Weights of a small mixture-of-experts language model, trained from scratch on English Wikipedia.
Size: 11 layers, width 160, vocabulary 2048.
Experts: 128 experts in each of 11 layers, 128 squared ReLU neurons an expert, 2 picks a token, a sigmoid router.
Training: a variant of Muon for the experts, 592M tokens, 7180 steps.
Below are experts of layer 8 (counted from 0) of a mixture-of-experts language model. Rows are named router (the router's row for the expert), up (a neuron's input weights, with its number), down (a neuron's output weights, with its number) and show model dimensions 80-159. Each number is 128 + 32 x the weight over its row's rms, rounded and kept within 0 to 255.
After each expert's rows: a language model's description of what the expert responds to. This comes from a sample of Wikipedia text that the model never trained on.

# expert 43
router [170 119 138 107 120  35 121 132 126  99 150 154 181 123 131 122  82 144 152 180 101 110 117 103  89 126 110 160 248 117 121 139 140  84 130 114 118 173 201 131  83 168 143  88 173 107 164 171  99 108 142  66 114 143 124 100 166 129  54 113 102 122 209 136 122 133 133 128 127 156 132 166 130 133 113 109  98 107 153 133]
up0 [129 120 188  81  82 103 118 118  86 145 138 146 130 116 116  53  87 126 136 109  57  66 125  99 127 127 113 140 180 154  75  86 138 115  99 152 137 187 155  56 115 100 104 112 152 123  75  82  80  88 133 116 104 115 153 166 137 194 136 130 117 170 130 110 127 123 117 155  96 191  95 137  64 131 150 138 108 133 150 126]
down0 [ 92 164  61  76  95 186 117 174 162 167 149 111 125 157  95 131  54 102 128 115 114 155 122 103  99 124 112 121 125 157  39 136 139 175 110 143 149 114 150 124 155 130 125 133 133 108  95 136 119 147 144 156 121 205  96 148 149 106  91 127 120 177 135 127 124  83  98 127 107 155 169 149 129 162 140 134 178 134  82 164]
Location words and labels, like located, near, in, colons after Location or Born, and place nouns like Stadium, Park, Street, Museum.

# expert 10
router [125 145  78 140 129 178 155 114 125 123 136 148 125 169 157 113  74 127  97 142 124 108 143 164 121 118 162 119 108 124 177 185  93 128 146 151  82 171  99 129 166 154 172 113 156 171 157 121 170 169 148 174 122 106 127 149  92 103 134 145 108 107 104 159  82 116 151 139 189  87 143 170 167  85 105 116  76 113 103 139]
up0 [133 124 141 147 141 157 111 132 149 127 166 149 115 160 113  91 151 129 187 142 112 119  78 121 150 131 117 129 135 171 101  78 177 108  53 161 171 173 132 131 173  97  67 135  58 138 127 116 189 128 162 137 141  73 132  46 207 166 127  84  98  96 131 142 129  81 140 129 146 120 149 188  83 115 170 185 104 196 147 137]
down0 [115 155 114 146 134 158 122 130 171 158 126  84  89 186 153 127 110 138 133 139 132 125 140 143 134 131 129 120  52 119 139 167 154 102 163 160 139 160 152 167 190  82 129 106  93 106  91 147  95 121 109 130 121 113 145 156 112  66 138 187  82 152 173  82 124 142  89 140  78 162 166 162 124 155 143 117 134 134 120 117]
Mostly the, The, quote marks and other function words after a period or comma, plus scattered mid-word verb pieces like comp-ensate, cho-o-se.

# expert 57
router [106 128 190 168 145  85  63  54 129 113 137  59 152 103 124 114 147 137 110 123 149 121 133 136 133 147 114 137 121 116  80 136 101 179 175 108  86 205 164 152 140 101 102 115 106 146 134  97 141  85 132 158 168 161 175 163  95  99 132 145  97  80 146  40 101 183 135 122 165 122 100 159 127 130 146 129 134 155 146 147]
up0 [136 134 184 145 107 138 140  88 119 117 169 147  93 152 146 103 104 169 160 116 101 134 147 126 174 115 114 132 155  94  54 101 166 146  15 138 135 133 180 117 151  79 100 132  87  91  83 105  94 156 167 174 107 103 173 151 204 165 162 192 123 142 153 161 148 113 118  76 139 110 152  91  91 158 153 197 112 177 102  71]
down0 [ 94 124  67  91 152 159 125  93 107 143 173 173  97 128 126 126  72 104 131 123 127 139  90 152 141 101 113 118 140 143 127 143 200 122  78 103 213 149 156 132 159 152 156  54  71 104 125 122 110 164 175 144 184 120 140 188 124 116 142 129 142 156 176  57 100 125  71 165 154 138  97 120 147 146 147 115 105 103  81 127]
Second pieces after an initial consonant, such as T-our-nament, T-ur-ned, M-us-ical, diam-on-d, plus names like Africa, Mor.

# expert 59
router [143 127 151 113 106 139 110  95 174 140 126 132 116  66 105 195 128 179 117 157 117 169 183  90 149 113  91 125 165  91 173 171 115  76 117  95 160  80 173 157 115 141 124 166 102 126  98 150 154 118 108 130 138 142 127 125 117 185  77 112  97 119  94 126 169 146 111 167  96 154 131 108 188 120 181  87 163 169 139  62]
up0 [129  84 144  55  97 116 133 142 118 107 128 168 144 162 145 104 114 136 152 140 164 163 124 120  84 125  57 123 151  90 139 134 145  93  57 136 108 168 166  99  73 145 137 115  88 117  74 128 117 152 132 167 113 133 146 108 128 149 209 174 112 145  81 153 126 108 127 134 156  96 159 191  49 146 151 181 147 108 163 102]
down0 [108  96  92 145 143 130 175 159 176 222  67 156 185 181 190 136 146 123 154 159  82 102  97 128 172 126 124 136  98 162 116 175 164 113 149 168 138 181 131  92 120 125 125 100 176  83 135  99 124 107 119 124 141 126 172 171 166 122  48 137 167 134 108 122  71 141 128 107  86 142 114 121  97 118 131 102 134 106 140 172]
Verb-opening prefixes after to/was/he in narrative: reported, rebuild, reacted, constructed, prepare, invaded, reduction.

# expert 62
router [109 122  99  42 149 136 102 110  89 127 146  59 131 189 125 102 106 156 140 112 106 139 148 182 119 114 147  84 157 152  64 113 157 171  74 105 137 192 104 202 121 143 121 111 182 192 103 126 119 151 148 123 108  98 129 140 110 150 133 130 190 162  96  61 122  78 139 141 176 172 136 118 181  71 140 159 110 133 159 165]
up0 [ 96 122 161 118 131  64  88 125 119  75 138  77 100 139 170  89  95 108 202  57 127 134 121 151 173  97 152 165 143 113 124 160 118 144  15 127 124 199 165 166 156 107 121 117 106  96 155 148  92 146 110 136 139  83 126  76 138 112 137 105 155 111 135 151 148 116 120 113  92 176 136 165 117 146 154 175 129 156 135 149]
down0 [110 129  98  98 108  54 112 162  92 175 179 109 174 118 137  60  82 141 139 173 115  83 128 109 120 127 165 106 113 140 115 102 129 141 108 123 137 169  86 117 129  50  85 128 152  98 114 123  79 119 169 170 166 195 110 117  97 133 116 102  90  86 127  79 118 125  93 200  82 172 119 140 109 147 101 130 135 102 129 112]
Word endings in biology, chemistry and technical nouns, such as receptor, protein, chronic, genotype, locomotive, and words like system, cell, gene.

# expert 47
router [138  77 133 115 100 127 100 177 158 143 126 174 131 155 139 128 116 123  95 125 153  93 180 160  78 120 142 147 146 108 136 120 166 178 175  78 113 121 141 158  93 110 118 110 128 116  75 173  78 154 114  70  75  97 169 153  72 145 152  86 168 192  98 141 102 211 141 160 176 130  73 100 136 143 125 100 114 130 124 149]
up0 [ 88  91 175 107 114  98  99 144 103 149 125  87 134 107 182  84  92 141 182 137  93 181 106 177 115  90  97 200 166 127  95 102 157 152  75 144 140 188 147 177 143 122 129 173 106 135 144 127  62 199 124  77  85 105 137 121 170 162 125  86  78 166  83 149 101 173 105 115 137 103 121 142  96 113 191 145 101 112  92 146]
down0 [119 118  94 120 111 145 179 122 142 159 113 132 160 191 156  41  78 109 117 203 126 171 138 126 101 170 115 139 110 145  99 163 138 164 151 106 123 172 155 137 152  77 110  97 123 119 153  94  69 124 133 103 135 132 133 141 245 126 131 130 138 124 160 128  80 137  86 185 131  98 145 105 147 136  78 124  41 105 111 132]
Completions of color and appearance words in plant, animal and building descriptions: yellow, white, brownish, gray, shore, beard, left.

# expert 8
router [145 119 110 170  87 112 137 154  99 119 150 125  72 169 151  80 157 152  73 145 149 148 101 114 127 145 128 130 164 167 147 111  66 128 155 143  98 178  95  94 145 122 149  96  85 117 170 153 173 142  97 114 116 117 132 131 110 147 166 186 196  87  91 174 105  96 156  75 151 119 131 157 131 146 131 128  85 137  78 164]
up0 [118 131 128  97 123  77 145 102 146 111  89 138  89 158 171 173 125  88 170 118  82 102 116  95 154  49 130 110 215  71 127 163 144 167  69 103 130 105 148 188 148  52 137 126  64 155 141 112 114 138 150 134 125  98 127 107 154 192 146 151  88 109 132 134  81 111 140  94 140 140  92 161 179 140 116 119  96 192 171  96]
down0 [168 114  74 149  96 159 153 175 140 123 129 152 115 142 115  94  68 107 182 130 115  95 109 165  94  71 153 129 158 153 152  76 151 130 189 211 150 159 185 163 161  85 120 139 137 124 130 180  83 117 118 127 171 155 153 147 151 121 119 107  69  97 161  91 135 222  86 135  76 148  75 193 129 128  87  74 144 129 159 140]
Digit pieces, decimal points and zero groups inside numbers for elevations, areas, percentages, speeds and statistics, such as 1,500, 136.4, 95.5.

# expert 23
router [168 167 149 180 142  86 135 156 112 116 128  98 144 122  53 193 115 134 130 151 110 191  97  49 187 139  80 129 111 125 102  63 112 154 126 133 177  94 180 113 104  87 163 110 151 122 142 116  95 141 121 144 154 115 103 118 119 148  63 153  59 121 200 107 134  81 125 124 124 115 102 109  80 141 132 142 212 100 143  84]
up0 [160  90 170 123 126 141 114 110  85 110 147 168 117  72 101 113 103 163 144  95 100 136  41 112 190  93 112 109 176  96 125 103 145 107  41  86 124  88 157 138 158  85 170 156 134  91 136  88 103 102 150  93 131 109 205 113 185 143  81 102 141 163 147 113 110  87 126 141 118 137  78 132 116 134 158 163 154 156 144 134]
down0 [107 161  95 154 155  89 129 110 132 153  58 123 129 153 117  92  99 149 200 122 142 136  82  87 143 116 142 109 165 154 114 132 139 135 106 101  99 115 110 117 180  77 165  83 176  86 170 101 121 102 127 136 135 119 116 201 113 141 119  80 134 151 117  64  88  40 135 147 141 121 152 118 151 137  96 125 149 162  87 156]
Colons, pipes, arrows and team-name starts in sports infoboxes and results: NBA draft: 2018:, Quarter-finals:, New York, Adelaide.

# expert 36
router [ 99 149  82 136 135 152 156 132 100 119 152 155 129 165 156  97 106 107  92 143 126 106 157 151 139  99 177 162  76 106 147 156 145  92 156 168  83 146  71 139 163 144 156  86 150 165 180 111 187 178 169 173 112 128 114 143  97  58 135 164 123 106  90 152  74 108 156 152 163  78 146 147 156 117 103 108 103 103 117 115]
up0 [109  76 177 134 131  68  93 151 141 117 156  87 152  87 120 100 141 159 134 156 112 215 156 154 141 101 118 106 138 180  81 119 169 134  81  99 174 117 176 119  89 156 131 143  93 164 118 101 113 114 117 102  76  78 150 177 156 158 113 188 139 104 115 106 114 131  60 124 110  82 129 147 102 116 122 153  89 145 139 130]
down0 [ 91 135 106 138 100 151 128 189 127 141 119 145 169 116 159  78 114 116 143 173 143 139 132 118 100 143 177 165 137 135 145 181 117 120  90 152 112 151 112 115 148  75 106 129 112 129  90  97 145 177 189 160 142 186  97 131 148  75 131 163  58  97 138 148 164 141  73 160 134 165 159  94 107 135 162 102  95 170 132 145]
Hyphens and colons inside titles like Burn Notice: The Fall, table-cell pipes, numbers, and mid-word pieces of longer words.

# expert 27
router [134  87 174  88  93 119 159 138 124 144  94 139 128 139  77  68 114 100 155  78 152 104 167 134 105 146 120 127 118 100 122 124 164 129 146  77 114 170 197 163 110 140 115 150 115 176 115 121  36 164 162 147  93  84 106  95 104 138 170 157 132 177  65  75 105 129  99 138 178 116 134  91 156 133 131 144 141 134 114 165]
up0 [ 91 117 163 204  71  89 117 122 187 102 146 116  67 137 195  92 119 133 149 127 101 130 100 113 173  80 134 158 198 146 118 122 169 129  25 144 141 192 109 188 153 122 149 143 137  94 158 134 105 122 124 193 108  58 138  62 163 111 188 144  97 156 147 131 127 119 110  93  74 135 141 148 138 196 170 167 131 134 151  91]
down0 [104 115  90 127 113 146 202 209 146 115 131 147 115 147 147  63 109 120 163 143  78 121 107 116 118 150 210 107 100 190 110 118 150 117 199 129 122 170  40 130 157 109 117 103 153  56  76 173  99 114 139 140 152 113  84 124  74  67 133 122  94 145 144 151 108 153 116 129 160 138  91  95  96 151 114 146 150  98 121  95]
Mid-word pieces in technical, biological and medical terms, such as aci-d, Dinosa-ur-ia, Bin-om-ial, ne-ur-al, kid-ney.

# expert 1
router [127 193 142 128 107 136 132  99  87 128  89 103  75  70 172 170 130 151 133 132  85 116 113 156 112 115  62 108  96 131 121 138 122 117 100 115  91 157 151 131 135 205 153 149  83 160  89 126 124 160 104 103 131  95 110  86  90  81 146 105 140  85 117 102 190 111 148 108 133 105 160 178 132 117 170 220  90 157 159 101]
up0 [153  99 216 123  96 101  74 126 100  84 138 124 144 114 166 115 103 122  94 134 116 199  98 189 150 108  78 133 176 121  98 143  90 130  66 172  87  81 175 169 162 114 184 139  68  95 127 121 119 132 126 113  84  59 112  88 124 165 174 130 119 183 160  85 147 138 126 147 146 134  71 147 149 100 174 140 133 182 183 132]
down0 [ 95 166  95 202 140 105 148 183 123 148 119 124  44 150 120 106  59 109 136 152  99 128  79 131 169 144 146 105  82 166 153 156 124 126 163  51 148 166 156 128 158  79  66 134  50 126 143 138 104 143 102 128 120 147  96 169 119  94 123 186 147 119 176  80 116 134  78 104 112 152 135 151 108 142  78 120  73  68  94 108]
Prepositions, articles and determiners in running prose, especially "to" after "due", plus of, the, for, This, After, several.

# expert 50
router [133 138 144 146  77 106 127 105 150  97 175 143 102  81 126  55  98  97 128 159  78 121 154 136  85 101 162 145 151 128 125 113 128  78 149 163 195 132 124 137 102 147  41 173 135 148 138  50 121 167  80 116  98 120 129 122 129  97 133 163 168  58 105  99 185 124  66 137 161 126 174 102  93 159 115  92 150  73 157 128]
up0 [ 91  73 118 141 116  97  96 103 123  96 143 174  72 132 152  69  82 151 144 106  84 118 123 138 147  21  95 178 199  66 131 118 142 141  80 128 162 111 122 136 107 121  93 154  86  96  99  86 131 136 131 129 162  45 117  73 154 136 133 137  99 152 103 122 145 105 118 107 167 153 132 110 141 128 179 146 155 115 135 156]
down0 [110 150 104 156 150 127 130 167 114 198 138 159 153 120 167  72 102 110 126 166 123 162 152  95 108 142 150 186  87 191 130  90 155  78 138 136 117  90  94 113 151 158 115 126  97 120 118 111  88 157 113 156 131 147 126 153  98 107  72 156  91  73 139 119 123 130 105 143 151 211 103 155 155 126 164 192 106  66  74 119]
Nouns for legal and organizational bodies, especially Act in An Act for in statute tables, plus Company, Court, Order, and suffixes -ment, -mission.